{"d_expert": 32, "activation": "geglu", "router_score": "sigmoid", "normalize_top_k": false, "balance_loss": 0.000558, "init_std_router": 0.0102, "lr_router": 0.00224, "vocab_size": 7047, "norm": "rmsnorm", "optimizer": "soap_variant", "beta1": 0.95, "grad_clip": 0.5, "seq_len": 512, "dataset": "wikipedia_en"}
Below are experts of layer 6 (counted from 0) of a mixture-of-experts language model. Rows are named router (the router's row for the expert), gate (a neuron's input weights, with its number), up (a neuron's input weights, with its number) and show model dimensions 64-127. Each number is 500 + 50 x the weight over its row's rms, rounded and kept within 0 to 999. Numbers have three digits each.
After each expert's rows: "comes after" lists some tokens at least twice as common just before its tokens as in all text. This comes from a sample of Wikipedia text that the model never trained on. Tokens count by the router's weight.

# expert 18
router:432622478437542479531504540517510509502489626501503559434485555471444403454547495476454491481455463440506527510550538529481411490407451477439536443414494593490453472526500473496515531567593464
gate0:457447557559506484558410487496399575447501482497525565515456456491515446457504526400515489482523407475514557423494631501487516435573445462395542475435478423439479483532452503502490553512510492
up0:549482512501622498451442510456445466513583464428499514506488491525488567614490491483559529498482468546414525480490452532443455428499487508454506553562530460450550501506552508483538478593501477
gate1:483604437502554573474465537523516449527546554489448503472448504539431509421500431433489449495486611477442560445550567467537508563523505613528583464482504594516540396527522447564526528588514464
up1:479513588458539468509553566613532553519499371462571485500457448492567506545528606489512516582393432551466452548440575510499535523514495439452490512599559457484535531534521427460524482541497402
gate2:457614542551573513452450490528481452635440519492417476520502515495478446545452497490484541525530560495399545523538479605437497522428550482493568411474468491525489386509521475491610413415559533
up2:548543388545456450538473581586509485461503485576442473431488573547503587400593512522522479495545622496480474525605522477504485536531485417603486513545506461494529567501493568454515570472527495
gate3:434518497512570622530576500606386513592555569494473482474503488530458555440505504476392475461555573494520469473478519444511428520524498528586442484460454454500526516540519466593545458607488456
up3:472372503618495514464504495547544518498500577530434457509544464494512496438539470610499607496496503477536542552502499513430492446570435625536537513491572538496528486416492517516391461404560474
gate4:350642491527514525503490561528483484458480490481563513486448507567437439459504480477491491480452505526478451456582425600492509437413574552437588387481572445513519431523512521570459597549499502
up4:459476461480540516542423573510537539424464541485512489557559589532490544419508506558437412439505541537517532511458488469501454458541484541578461506464543504475589419547488526577440499555512450
gate5:401561454493582460448467507486524541512544575570496553522455477475459494414530493550484499457564491526543495475544532415466481413530397516543563538436493577475406381589519573491480457524473509
up5:472569427429501492528522578485568476462515487510538514528570530495525505489446492535513487497505545493497568596412528581499486594522504466474511384440464383532491496524477556518478470515529453
comes after: " of", ",", " in", " and", "'", " to"

# expert 13
router:457505509427487430559506503586519519527523580525482567438596552454477444505535545403493488539477451427449554551473499493396406476529424380432461615444555406486534472481468450499512466459407447
gate0:447524546481559539546546474498554602486555574438488531458524578440401488491473569438537484573398458517546511541443482590551467555500501471479496515460566485602493511480641543484453470505506524
up0:500504529514440491495446515517460424583539497496521515531490507451483517467488392513470441496573494526500483514377469454534573493423560499557558547461504533541549554481455579450625542547487496
gate1:509493506502595444515529473486546574449501505484540587506449532478446528484574425437468451529552574452486455519452485441521483431619471453560558587582591520471488457571469601519504479561560510
up1:519394505454479487469500476536542482606561537487475549485494485536516448487521578533457518462476475553477495474512455490415369479491435575491525477505488495539536545391468485557494464503425432
gate2:561503478485411407505525435576596474546592531480548461434502493504473495453625599414454533496474522437488503539468562443471498508566429510448530514482562433490566487550470524430486458462398483
up2:517427459519551456517488490527543458583513478508459468431473513564424558479497508440392545464548433488537484545508502488465571546546525447493442474473477408499552477547502441501472462466399455
gate3:510497624458442472482422475537530521574540574494506540465424538436513501511570610540530434499476397472473528561491659447575618474473477482481485530478569515461427449496450512466458544526441461
up3:544461473527595493430463489521510497557510498512472415530452554491620469524477579445478532633543467416489537489573521531514534489525509512515528524588528414519481488466504460516503465577542453
gate4:636505429506455435547558455502435562517450490478614480510545530535512515494445543496552528478487477422524424472542560491510511516573567453582495591437444469484494379396502517555533568500399375
up4:510486595529386662495455500535572556468509469524522514518445403458506451524475517499425553429478540549525558517561401498468606641483531500538524516580512544469448520515494557435501525518449507
gate5:530428593528480595559542571461435506525547480513463556497506452487453448529457548514526565462499469477445538484478457521449511523480450476439495616553468481532485483436534468481518558435504375
up5:488483541486551440545425522592423521525447460477564542471475528513517512462539570478486502418408405499530489487534483465479545557467409490494499600524411490573445531443535549466625490469539544
comes after: "\n", "4", "3", "8", "5", "6"

# expert 21
router:519608522520513476610441451498449463486530535622473478496451541516526492549555535438528534528537486559374462538468506433468375560598565415517424541473558478517487484471489562537553465539473514
gate0:516542445566534495563455490516513606482536543597478521549559564509477619557465468504550540569526561519586442443516520487572478540516448452521642505494516390526498408542472504520471540565483512
up0:501570435484529533516503457534485477480547518437474449407518414592457481459545527565423405525492477481487562506413441378506610616513564527492403497514434493422459525487506392433563541397517395
gate1:462534603505463489493604488519579424533534439423510561418530481411525480459476470548489482525497496474448586498481471510469559540510389443524459484448504489500579452506486561485428427498472539
up1:523457460486491513486543547508552492461493420453519455469509521484418397480363484550461524472480472413504504416459430513461549529445466528485465476449460481438545489481494562523468462454491517
gate2:514447509496472504581432511447501571510545408522526531558535538544379599532535473418489488513428450518524547514522425600542507492573486488509517498439537501454479474470500532489512474509506454
up2:543415440549406498484468516457480553483454513468479551492560531567568418507480576502391496478513433466490451499538479527529534582552491485522443537462449451492479467509510450546601511544493556
gate3:531491577426506554614477481522484380492464454428437452508454504612469569540483594475554475527517504467422448573560486489509570505549496542421372470524609472441505426469491496584478588479500584
up3:467499485510520387473540433493597507591541448494409591560506438513500454439461540448535531564524456480518590541514468642609537533508503514485505554495534544500527531535436560476610524447491435
gate4:422566541513455390437536438469475475520454459529483453570437413475437559546451441459495450486512480454428506461409527445494534530534565541458546509458502433469442498472523563558490439429529501
up4:486466476522582593482419473498480520573500511485569551524473451472546478500563447530374558411491485570523500543459565455398460481523506409439464568506552577541411508501467473501507440512498554
gate5:394442514405530538558490510458414497500541500447489564425494542563465502479426457500492422550528562406491529461567465570464407467506499440444480500535515528522571488513483470503513487427485497
up5:558509429522592513503551566463462527542522531511426498502603532411444482459531388496474480562443473551586493516518612593459547577488489473483495420619477470502564516489400528492513515563488459
comes after: " |", ")", "4", "3", "5", "6"

# expert 4
router:529484441563575505424403525634451514527520468445537543448455505559504419490550441460536545470440541515525553523410507499450531516558524508435481469597502435381568517445532471492479474417412529
gate0:504554507510518539484561461512484561486474542599488390504473548580515478506464499404479483475478562473556464553521498503571557585505583462563520492501473420437506422448515488495600533474583540
up0:429489546443478545566473577514539531509452479514500472503543543501485420462429482449429419464544372422477566531444513529556503643572523521552507478549574509429456564581433486531515494544547545
gate1:549421537543524469468441480523536439444539434484643660494544426554544439392457566473517467473587435555470458480513463476606504393523477467495532497470500442424516528493495506486526456489501433
up1:546568508509482484462435567522466520513458507537498500504496545451532584557422422481561432558448499395425515424561503501534525505539502559644418505467559605500560492447485490512544487572481493
gate2:520445502516616480547478464485529461497615482500484444560500426474374437411451491534466525563466499457467486604532538569551436528491523455541571453471456579422495534461560520524376464402601509
up2:567533476532388453553606518594445526509421528426484504448499485537476498502432448457545601523483442561541436505510531406588484471502518499580512508419565486531471440418470431478474515538532438
gate3:419454506504481515486578519520418476419542537473356455539511523500437434478518461534535391514428564556496551506526570435549530449468468529524525590553477461414447477414519548491497565444473425
up3:569502508548554540464559424510569577553529532608492487500454493547578509485536594474422500516529441472514565524501505516540456506461342525421546474528435455536447504529536516496437475483521545
gate4:530504487592475583473455493502457530442407534459451542473582412512456414463498546456595479506574399561520586443525595461516452453471466411490447519551470481529561422487589598521510504546597487
up4:491454446539530516563450419534517557491539564490441548525597502651485534502467578499467470489474577562494564472516564536485545585431473501500470446488475499549548461442564540501608529543484504
gate5:566535413407485447508397506512490506546535457552568449380488370563551445546522482474496532531530514547534488470525504476501487477501458550484429536492524452449540481496446455469498590381429540
up5:448518492495436499472517441548478506405564515534532430407526528500533430437542430442514529526441562500504613453546515490484520662495459572438450560485583443544535404498508492431501489434479491
comes after: " |", "|", ":", " /", ";", "N"

# expert 6
router:478528440498579488477574516567471468528529487539536449466568472526516491484483523525545426339476422491525459516426475559509526553455552480468512403447525531461405505624502493576455524386517468
gate0:531527311511475543542550582456482394506461425530511491457541398492565484546525503400485567437486507459420529509494462521515456534525480545522505444470478460418458488540546479523435476523528465
up0:489509507505465455512569523435477585525462533482437440516577479485492534476519480509579438482438544469501427484534503562549509444458539442475518540499548594457525483595606559454481502522427532
gate1:536469462484428512568544488574519462553539479520493417541557510475352421488497569493600530410462489564429578581525449532566472511530461442447532517484531539532484498507555533480510474425457428
up1:559550410456471568433535561507532434507555431472515473487461535445524444538532508533465554452500497577497528492534527466451583406442537566518496477523421511465468522581417451464391463548456416
gate2:530539541481470507548501484481548460558505527519561368504490421469481462471490489533531398396484508464477516457578410558612473543505523515438458457454467511535483522520526447565504464445533434
up2:547367591471582477440445462533478578547475470614461554548582559491609542397557535519504525485481459428557539533597505485464470485485393509478575400437459478546498467485484546512489485495460587
gate3:548562454485541525497547538551501526447532521508505373494594453476511522507444535525503488440507385453488485544442455497552567487510599488546509447473559509476479434613576516567530431526526500
up3:524602491455542479536447362407522519538544517523478506592520364468481486405594538522569548545483485485446474504494511446555551511518535528488577569508559544564469455459513487501433483396557600
gate4:500513449436482416482532503560519433455422526518504565501459390587482509508421495437537467502487394546561496455415491515501561505423537478431572469474547486489523511566548439561524538459506582
up4:493592393516477566426524513498454578500472465542444484509564525486457450506482482509523580506593450497473520445457468553535497482464521463502561544450600552547527554543559514513554537596536514
gate5:494549530530482401401474498508533461499491540525466472497596416435439484472466487479630497384452460495461501486470514545410587588445483405498490449451462487536505559489581540561554516509494477
up5:521565498529517470443544425580535496507562550390572436513575471459439465464592513451423506485532455475486533513511504597583471447487496395422421500508495457572473518480488493489445396547530511
comes after: "-", " (", " the", " \"", " a", " and"

# expert 8
router:519529509418494492532501538463496446608468503542529493422425487483509509446415500596407525492538396431485483504460498476476566494442536375473536526451510556530437434427481518583521475537486485
gate0:495569442417461432470471483467512413506583471566525513543443554416540544448516453557494461548567435511461493486494529502374524510416409492391578498497591473468440517549557569509451471430400561
up0:426560516431572531454489516530482416465480519522591456478399441645599470481561533485506545562503408504596546438477563549572527493440560507543508564503559555433567476553567533543546590544545523
gate1:452526573460534583486460465507515470509577468552470456434512524440599427497513465502465537469472442496495634503609466566521521494497442443437599456570504438452450534522465485429580473528505556
up1:534452421451518482454512508558470494512444527376457474539561577473583461517420464486538492492442593493508487541507472521575569507458537496378537441687438471551630481507490478528497598588479509
gate2:435545518504500560626571464444484467499480460420561555547436516520465625455471440542451486405557456445590539511529464509483475492499597511480476542464555523562464486610556552506383406560454479
up2:505517458587510479437527571388538486509433479526387493459472429561521518590417415495513578439431516476503415500541473539548556479510476432524511505521465573568375469567558461528459519427448406
gate3:497514433515465590524479486501488436559443496525534573487487463547575525560461467497590450437516464451606644433576526451576459476488513492528555470456492584438482454487548532500554505517447513
up3:478512456489508528514507478361506587555602512429469437516629499489494501424424464550470467404497582587541468562486567484499441535566560426473457508522422554495423484624532420519486476448499479
gate4:605492459536462570631525472554431513559490465490470451539454495532383525511527543590463620489470514501521528530509471541497488585502472463529606539528486575526526510487507511460492525472520483
up4:484483493449502597502469504395448457504557479503458507521493514431517500597462480487542557501478480427433447505498524474384486485490506412488546395525549587498419435448418530489587435475573491
gate5:514469490433460522428527456516549473544474544491462504530515486479576509530454433561432498411518506520438529457566496541352535521491549433533489466515445538560442483529486476536501467523512505
up5:484576642477491457492478509545447481553369454500480485493498568533534531510482550603541487563477486496463477581474524551445576529555604597457484366485413516518476495513443526484530488546593546
comes after: ",", " of", " in", " to", " is", " and"

# expert 16
router:435486477555595430471543473533462496532526489511555519431498403501510470592537465542529431472424511447579346556408509538517528550435545534469493466480504520509429476594477506596536450535467482
gate0:521510474493483422409540490526585403595482598474520506430427445497524452531536470475584457541509522445422456553564500578537448586574608513493492480537498546534436510425487551491611512576520489
up0:579427515482533498552455502443549586522437514541522427481500497559493484590511527489525586596425454563537517504479553525500460529506422393501459485442462443564517485459477499504538485548469512
gate1:505483544511553483471610566496607541565466456506528503492414521462567505575496492526524553568434479540571423498417537543530507546484476521568494502532563523482461422563472475532535501490456491
up1:466489481577463427491455496585386513548474572424432513460480472521509486554518408502567534481536487588510466439435530427515499354514462531549576477461523560497455556526595520490468538513516567
gate2:537485557434488503484507376582514441603485513549540496606566443454520514530551436472520590497428467503438504453423552425487510584525461454564562601497466521428504440512478505465530602453456492
up2:482459519478522412507509552540489465405534439543588404574527497552501489582529576469490453486462617571546476492510487517562465430536519537525426519525414560490519451447529476487562417506584475
gate3:516460528592441406518498418544540536459478516563609516493452470452543496631500529521477482550546510445499496514423479540502565536470539383479504418455503489500460464491527448445479560531518529
up3:516513453508439435548525471521449461463504452447542533405512513483524532417501582520553478493535521425504553455490485534553485440565497548549514485484556579436545564458470487521552436497560548
gate4:492491451532445491497510473562495542396381500489575552479537494444494463521396485605548482541575525512544550484448531499456492509581589452525444455465496522487445580511490455401504366458536506
up4:471558498498544492466517571479482440480562489567528521531442452447550446520574484507548473524474560523371558534486489497447517531596518459478530397465449437537570363575424459554550479450524496
gate5:529556520469515444369585449586535508560537494484475449446500494487500432505435501446457493580478485399556440515492473553492559587471515493512490514353540526500391518513460565464418536414509451
up5:518521435523394456581444553483465439384631597541507501455457489421514498491493524518487493458523480428438486576501519475538529596476489513537588500467511502512396450549438498507431522504479503
comes after: "-", " the", " (", " a", " \"", " and"

# expert 20
router:521512500393515479536482495578491511460534555517516509448471544461470469467548536396524537529480535545593433548519466492435367510515455557399406538408532519508439545507510535565548481506365469
gate0:479411511581527579593464544483436512472581563488474492503574580564536534425445513503400622527529472513598483516519476569500466510540534527504409463438484481568405461511520430423536480544427453
up0:460496485499482494534458554526446447666526424513436524475600556532493437540484557482499574542593406478476540545469507527458524537470467533566524458396519497514508564577495466438429508529539461
gate1:497445505414441527532421531482630515479576458581561572539393546422475543437494610443548572472548453528483544468541594514474521570537526496517472547458491542483572583475536555500521519628553472
up1:502548542445462432479435480626548386503527554490531492481444491527484463521541479521537493467511461508481474440502442458469501525491581448433465446383418461433455421530573502429536492553444546
gate2:509502480471537537586487478483421444495492555474513615411452446541462517510541572563491554447504480467552496413479522446419481459502508532467462503509483548492432552529466543550497523483461435
up2:428508485514462617484514541470511485558475519517510470584472467519421520464369457475515591534369450459512578471407515537555594464410481529473481542470498492538448538449492493504614499517465560
gate3:505439490478519542625522428550496518419493629464492467503524465561430507397482490438525462447456499511589417495523516445487448467563534544499510459535480515477426553448512539567495484474499492
up3:438535506499504492483548513587522533472526429493496489622500510466551491417580520559465554555456537552493488539550442476474486472474573497339509394488572507520505455601462519481503452354458530
gate4:511498522423413415507539528473500481450538482470561447467415598471449381510493459532514529451512477587498484517574487447530522523503546549526474517502526521510466494514492540505611508480502449
up4:505569530531584503536585525525562505566462577566460422618496443462500473529461470496418534485505497532468485545521510536569565521650475484509576436581505518450471446423622386556463486587473553
gate5:510572487460533447512533560446429549445496471432503557529483622506572474416500519469559424511518529501503487483475472429462434470483608559468346494482548529523546568537415433509495402489485509
up5:426436524585496528406469460506611492417476484521514523619593460402488528566470558492491498499426463407501428561531544517420479574436556499499468518466616486492480545483528486492525503534590413
comes after: "\n", "-", ")", "|", "\"", " Born"

# expert 3
router:525499495559531547441490476570505503518538478523523518506555489531465384457409512496479439458490468492589476363445496545472431513518521485520437488525521585489430490465419516464448510433456554
gate0:557490478494462587457462454570538460488454543523416551620464508423491531611548455501568520531583511562543466577470505506513513553516628507495493537527546527529487506449507560459602518444455567
up0:466549441459443552476520516484497441571510435476440419460431475470477478511505415553508432505451508475560500478525480491483474529564470588542518559503542473423398518610496579604394613502531543
gate1:447514477480606493456496472511562547478516575561443441591499524494475460522475482500518530419543582472567576457591428450523430442414612608505401490482526491509527514591535555558364468474439512
up1:538535505496545396537465418521552564573518542511486473535522543519466564425415500538536464488537496491496515571511586445565516502529476507446500499518493468532470506409498588413515480498545552
gate2:517464472545512539530509492501531422498569603501553531583568540498392462536459506504456484503457394559535430526489579541482483503551480479438517564506454485529485539498617534443414522513455517
up2:547504497395517444534488550488502549470452534498461440479459478515478567537536472527459427428559547429465439419506521412458430579504563453411470408542605507549531452582433459488596584441502446
gate3:555599548471494533459536403379471505470468489549487433496530498553509469407549472514417467536510579413559429479493573575406500536512506522514502517588468492465436527546556492476487419474515568
up3:541512507501422515440449542501540473456465527527600582436517498463470506452443480554510422560571555524561542544549477429581528443500450467549458525477520451475453518382451527525448546542426520
gate4:466511413451584436516502521518521552516518400414434401483524570579463486553437487507461478439442418414478467486440458511436536414508523480501480422498389534491511495481443504488470477482493496
up4:552518462526512515524516522488471475477482524500554495448488495579437574513522518482409447513558490484412461495526494427512526497411399416520452521472477477505534407596420568366492569517553477
gate5:537434515465515435530493429510465543630493521535534424457532489525488589446516487469395604586588464517490573440432551465476588491517633537446545495583466507566463497553578477583526538552492590
up5:520478441471520527510535433527439430447526514431472503541505527543502543547494449557454452430479515558441486390524498502543370532423544469522535581494509507413452517459507633464412430536480427
comes after: " ", "1", "2", "0", "9", "–"

# expert 22
router:536447455447497474417576426474457513546513466550510509526571496546494469491347463516437472550436488502618469439515555540426411490527484514518430519606511591551480532456485544444361529466560536
gate0:630528477435527473530577515539571427534465466463466507483582582511516426497486482498461494444561515532601571514471459481467536485452495567451556477579617527489529562460473501512556532505530475
up0:492601508521549526468565393421544532478527512418487484514484411471443535477460527440472595518475531482506583497555540547515541573536466486536545570476451544498504479418545536522525430446464478
gate1:524531434492608579522433461532550490517550524454416520449527412476414419508475575474567481619489517582496494500568466617482459527559495529507528483537524497426546465559487498496501562542431538
up1:406536502426593496506481549448488543533526564482449483516580384574482493498519487496500495502456519403505497493495559418476508473527583450506566421529492460361490562570376506464503554453470562
gate2:467461455498458474528628491481503482482547527513479575509474403444530471523428417534461561498397424551479571563394460533469510537560483654475512486448491528493510544495485372456487532479511548
up2:525486446594532542441424452486493564584567450565468485423595485449588562471530499524590536537491440470500497400501447481485462557531419490509492470462471544473542381549541517557522411530504422
gate3:601442521505536496532492529455504534461561505537460429476497513473475432474450519531467534531495394535489472534526496482390418488513504532493420436540511493420542522475471527500363500430547525
up3:559502512451488485507471493503547474448505580590534549466536510544503546479456536497482562540508489515468474391503527506485483531510554551469548460520485563548437455466510533435513486487448583
gate4:438517468503409491590490552559505475423542570510515446495529474563441491446464488558537681472435519515619503567552506527573438497449489435548534485436492394459471510469523531486485559483480472
up4:538472387413478548408491579482512518464478477537502494484488443518388521542528530536444539555570494566547546509497523345488412603489432516532551422501488429494474459439537562529528570473573474
gate5:516466445571562491482444471381488578532505477604527504463486419483525422613514614455467541458435421439515553469502443525496406496469430532483466592455564577530549544484424462524415522481541499
up5:476503483438458490485444515441487439515468572590622539546428466560491510560525405381528573513481448528433496518553594544541568464409489540445545497527374401547542579520391505501500426485446516
comes after: " ", "1", "2", "0", "9", "–"

# expert 15
router:465495496392495488493521492590485529469519552526498528424476537525498392504544544457510555557493491504581476559429485528378434487512475538423460523447475438426507565441486515572512484396402488
gate0:489478601583473484504508423508550470383476508534549499516450548449546485489522501515589482587431523410470454459493464569509530471510495542440410472493359450555612491479458559511442451485514501
up0:507579542461466520449390444502487535589425566511453410568554522515468439544506476603491562520476420406456475488491473512600491487532535386497497534541491537481449471492448487519501575530497558
gate1:431559503517460571504518545534538573458506532417463542538478561422447511531531507504558485521421520498523570549563420395499484370517476492461422515443555507528518503478412572562494472509432521
up1:389491500509580532478514522509475444575596404543549499477460538530517501514530521480512500489392408537589493503508467512549532492455474530542492448551528499573498591540507470540557462544506435
gate2:440484476508513518528557439406441511481547518497507514568467502537529526551545469561538598543543525495521559475428444360443514430555543469582517584464425595437469495480548440510530575485548421
up2:474482477591557550506420533494460494485438463391531545421600553451453512466602551383520555571585499472441544546498574481607487527605584531416555484480558509545431530467552554486473521506492501
gate3:559550481559535570513493436637527401540482556554483519474558495484513434474505487490445474569506501509482458549530451522506544428584480485529473521585473534412462476508439411580452537467557526
up3:551523484578506539508616491581465567494450522597536492431473507578457463487509501532560553471462530530521444432542559465403585491520510539638519522576490537584478450478484456566445521537424492
gate4:514525504428478473500431468522472511494505671543555433548505436374440464516525589501479593491484459402455456471463433592501611458477451504448486567499581450494616540533549485511509435462454516
up4:531510482491403589495416540517510588542441513473537558421451520538520576484481466461515392528457440529556380463464569487500454478377557477607384537447546531535448566445446421503476504599492422
gate5:517609498452526561525638478506510445483520552479540480524499536524520540447509635510530513480461440513593518424412492481497499479516502546476499502534475519481543569538514467583433483487504482
up5:461502479459498394548545612476520456425492508504453500500460450454514420506452530571546507391474484486637418487500509544486530478503476475480479470428499474585519425535496574443469521464659415
comes after: "\n", ")", "==", ":", " =", " =="

# expert 2
router:514496452535504497460541495545510528523502470481602528435601512501526444549546491477513566477476412481465532536440480526458499530504523445540489434480493516433523464508467457607467500439562483
gate0:491508528442523464517432512512501455607411442467514589447497487535453539517514493487497488504453525480408425556501472444528491545561499460522454459436421433458495473514586486464502568464545570
up0:474427459513515584539481518508422411496466472376511500471590459509503491551452476551567409532497517513413497566435519498538451441415494401471405537483457518514461428415530441451504513455526492
gate1:484580533444430461582519483465524504566503515497511503545538499532561496544493614475522477398564521533482523526494574461510521535514484535511466422568567545502508508524558532447417515431532509
up1:510468462505394496517465451537531464535540550469463500464436529498452488530575470504534597504424534496458523485504465422446440513537481547522544529486547420555478548407567489486528511483385503
gate2:499514571380391500527421576453451446558514528440488519549542417451361409548528537560480514453533460580419520531483500497567445451451531492438439503483487444489471464570482452573454493442515517
up2:561444515465502576509451635524575527518502503424533494517542537501514448431549441487470529447517497492398431510429513559497458514502523456517551510497431531462428462514429448602584472496531553
gate3:568556446551409525539517480510481489445455529519438552501540457497485422590546521423546590486462471380430413492550459486478526536444573435545534461461492492481355529447528472514531546516534519
up3:533566448471438507530489418494454445543491478526470522521472482504558455569490441574510562531481460430533494547441451507575558552539468488487451382547536485546471558536511440418456518581549559
gate4:540546395553560589529468504530556477521464489491522570471607480444519520494488591499425461471451488491478532477456367621514531572407476486518546521484491422481398448493532529369477526395575475
up4:498421533488479567502579539513405517567517492511528494406393471528492374498499511485578490457540509492571523474504509376513483477506545637468520505518475494528502534471449547511611544558411446
gate5:559443471504488598630522583505451549414529567457441480425502494510429494493579521525470502527431428417503598459487463471451471513461499630546471449514491493484456615481559495488492379495434520
up5:558497486524514499430499581474410493486478549483529568542492516490544437479541474562529497504573527506513462520561607443526360511447551410514526465434468521512533526468488551490516561515525559
comes after: "\n", ".", ")", "==", " ==", " ="

# expert 11
router:481401510552633564424482481496507425521555457440507504515507486624507565496486487459536439489508541522496483414457610377449538518573534513571491591468447522479433511476534498524513507447479483
gate0:507551543519514554445563429501452579521428540407466512526483403565377537474563445538529464408436513509605477474487540570490593558487486486490514465445483534479495414552482522485528567552462461
up0:478452654466406575471529488506457397446530483482492464537493429482466488477551480461521443514480438581479603517467548512400500522460512459464488536376486516523481583496529551497538536429459548
gate1:478417519577609532425534531404459568533480503476524599591593497552607475541539557435494477622474498527533515406570467468493456605481501519554494507514479458552442513439543530550512520575438509
up1:445484510458386464587531455534526473587538511496579532505519495561452537538452615457555462576489502528499504452405504519500450497534495553481456547513484487480574502465512434566428572436472393
gate2:511475491481545519450478416473469490544487491514586513572490496577384452554411460435561449568456439517570509503484567447478481428367522451453446557507380480520438502501417465479513451466438557
up2:454486495486491442449573384576611505509558448469458539609467512458467526516539560493508428468460476511575594491467377463530531478514491504436464571436485406475494489584486621538414467506570442
gate3:568454536498510528491501506490497525547545449363550477515449492532516462462504483453534546465512459482536479545455469526443567547591394505521432595476525585545488562500402497422436492449428409
up3:501595608579516461502549528548559507480588567579509541443441618556578499426461493448489514436513472424434497520472484532531476535513572498534590525501543555455546513550519473584608584541471536
gate4:451399511506557634478479482412557394482603479596548528507505483519539546521433493540525563417409476518505532530461546462389497487544553452516470455550442541495512526518442467476400476511507559
up4:569528481505540504366526458500524492477513529517492560476473574449550505582518458449476502493508527533475496476519497453462486529459436475598389425507480487523553471458451507413572551492553529
gate5:509482538594582572399441496529533506517436476476460511487441488538495458513523433388526469522480473616448458558535487601485593510612473413439477526539413475540437525517532498498528449499493557
up5:544572482450465464423511495521447518423552542463537490521485478454547413550486364457543475516576509431503395502537510594446439541461569524550506479504492467528445544447495444462534455415496548
comes after: " ", " |", "–", ";", " his", " first"

# expert 12
router:516459483395502425518551501486497530480479514446500509510523612536435500523531536605384612492433478434540568423505567523546454487470583501474485575546516446504477524517550487513470491560578510
gate0:443550627564587485539511490515475521497403598422474463594509581504479458473530523497527483494424430536555439447520511473506562454533546484484527430568510550456506501554518496505503470454544464
up0:467551492541506573562465532514537452395548482502491571456483512504412619479439494477529538488479544496508578499572576392496584390493499530480518538492498566521488590533399586464575462505507526
gate1:552440496416470443494434507457485515482518500502522507578536530429388460530399489469460508423422522544394592388505484519528523472517487555505521474462457493495545475460518399474489545497506485
up1:464479465498539548531535499409462534522427479461494439588564564423523474599596484524513535481470533548434518395570437532474459492519456556504409537498444527496489544467450522575534515512466479
gate2:549451546464488426502558490485454565435512543480469471471483574631434449497537571570428552507454411513485492488437605509424550432387474463554485426480537452434380528463459495464383468422568494
up2:468449416518498407504477507557502510458547498522558512435528502487595399530522493489583428621558538623560437497572546585486468585536559566467411560435473491549470561536471425452488489550521522
gate3:492467406460523462555507494386454548548405502469481487495494550522497456447423515508516433480427494543510561505483577456427514489474480484493563518478494428425539507525473463505440480563617489
up3:483445594464447440512546558486532511482512514469506474508541562492515446552468506570396506532501490532505548486436458550479499624548528490486461483571397545472519586474576524469365522464451560
gate4:487406522532486472425439531488492506385490417477444527459474536462433482420545544522597438480488446489572500441399452481447486516506531477497411505468571495496410564495509541532495550545500568
up4:534494393532454564514539499582389588510458522503470500462465512592516551488470518482560548562579368512443545542505422562468505541456465471520596416487479472481388491502476472433524468419488573
gate5:454467486512511442525493517457495512480458486357458513475425558467494500535515495516576471556525464487544498503516494484536451408447536542529371540444515547515487516543517549543550565504479531
up5:454454529501442556551534444544503504501458496411627497495401528485483575463561534499471474529484548437492434443455584561480480513515468483530479495371513461578552526453474600479483451440523529
comes after: "0", "9", "8", "5", "6", "3"

# expert 9
router:484536504529496490538473461519537547504577472519587514516554452511460482632512510440482537568526439518484548517490518508462533553539529480593488521449474404463522498457499533519428450487539484
gate0:503523539531466600489547432533502554521512483551442539545447498515543495506569529495485416503498477498399524568488534491511550514545503406484542458530482495447511510515574511534367432490588516
up0:504499456511525444543514421584467523580448475395461482433423550525528413514535488576545482493420457509484455533514493501481517458471551608531538487435514460533409476506484448563517521464475402
gate1:520483540581464542495459438552559547559542577459527460528561599525440393452528559461408449514508414561494524545489520580430534667450525441546431506542453479511422484485439508472452448611476470
up1:537546561543414577541432449546505425528482514548532486510492550515498512495456439469482508470540445578588514438485526451429498520546602545525490491564474497454476490531571543519467560471522444
gate2:479452557420477438499576465531586544480612421543605571543566437502503464515507524530510519558477553491537466477468491469572556541484493570533523566547540483414577471460448420538518486452491501
up2:535468476377602453567566471545476461494486506421431491514541433492481439531501576440451397430516475485462522506475448413595504494493530529472586515442490448502499461497557456558509509440456515
gate3:421547520498376540525509536516522556474525456553454549470567561529508509410463572529462502452439480426467555474451501490581621604519435494517500525532506387441472400493496519460514439507559468
up3:497536527486579529490471573475518441453494561540508552476481564559537492460491503525520585411482530448451511478465493426536584520547512507534473643469528549496542512494554523423515523478506497
gate4:488521475518436516529600452456492601502545518464450420543515484539369419580476496396506478433574443530427485470554494574609587439481444564533475531499434422542536505559502491541520533515434582
up4:572542483506413581507549490489570570596543583535458485603594478514446461574471440524424543580469543553431553525496506455583518462592422442486493536436515581446484396484483486547546471550512517
gate5:588498488431498408539533505517510502525537533470506547547539584504400439545517440419405511539526527608491596414463492559548494504439462462576508539489466445403520489507519462492448498464541471
up5:554528510621519452473440351498541480469554473569402580500498504469592510474437602543468432431562415535534521410367477570511531500475459506520536549505518495461537482529493562456504479452544518
comes after: "\n", ")", ".", "==", " =", " =="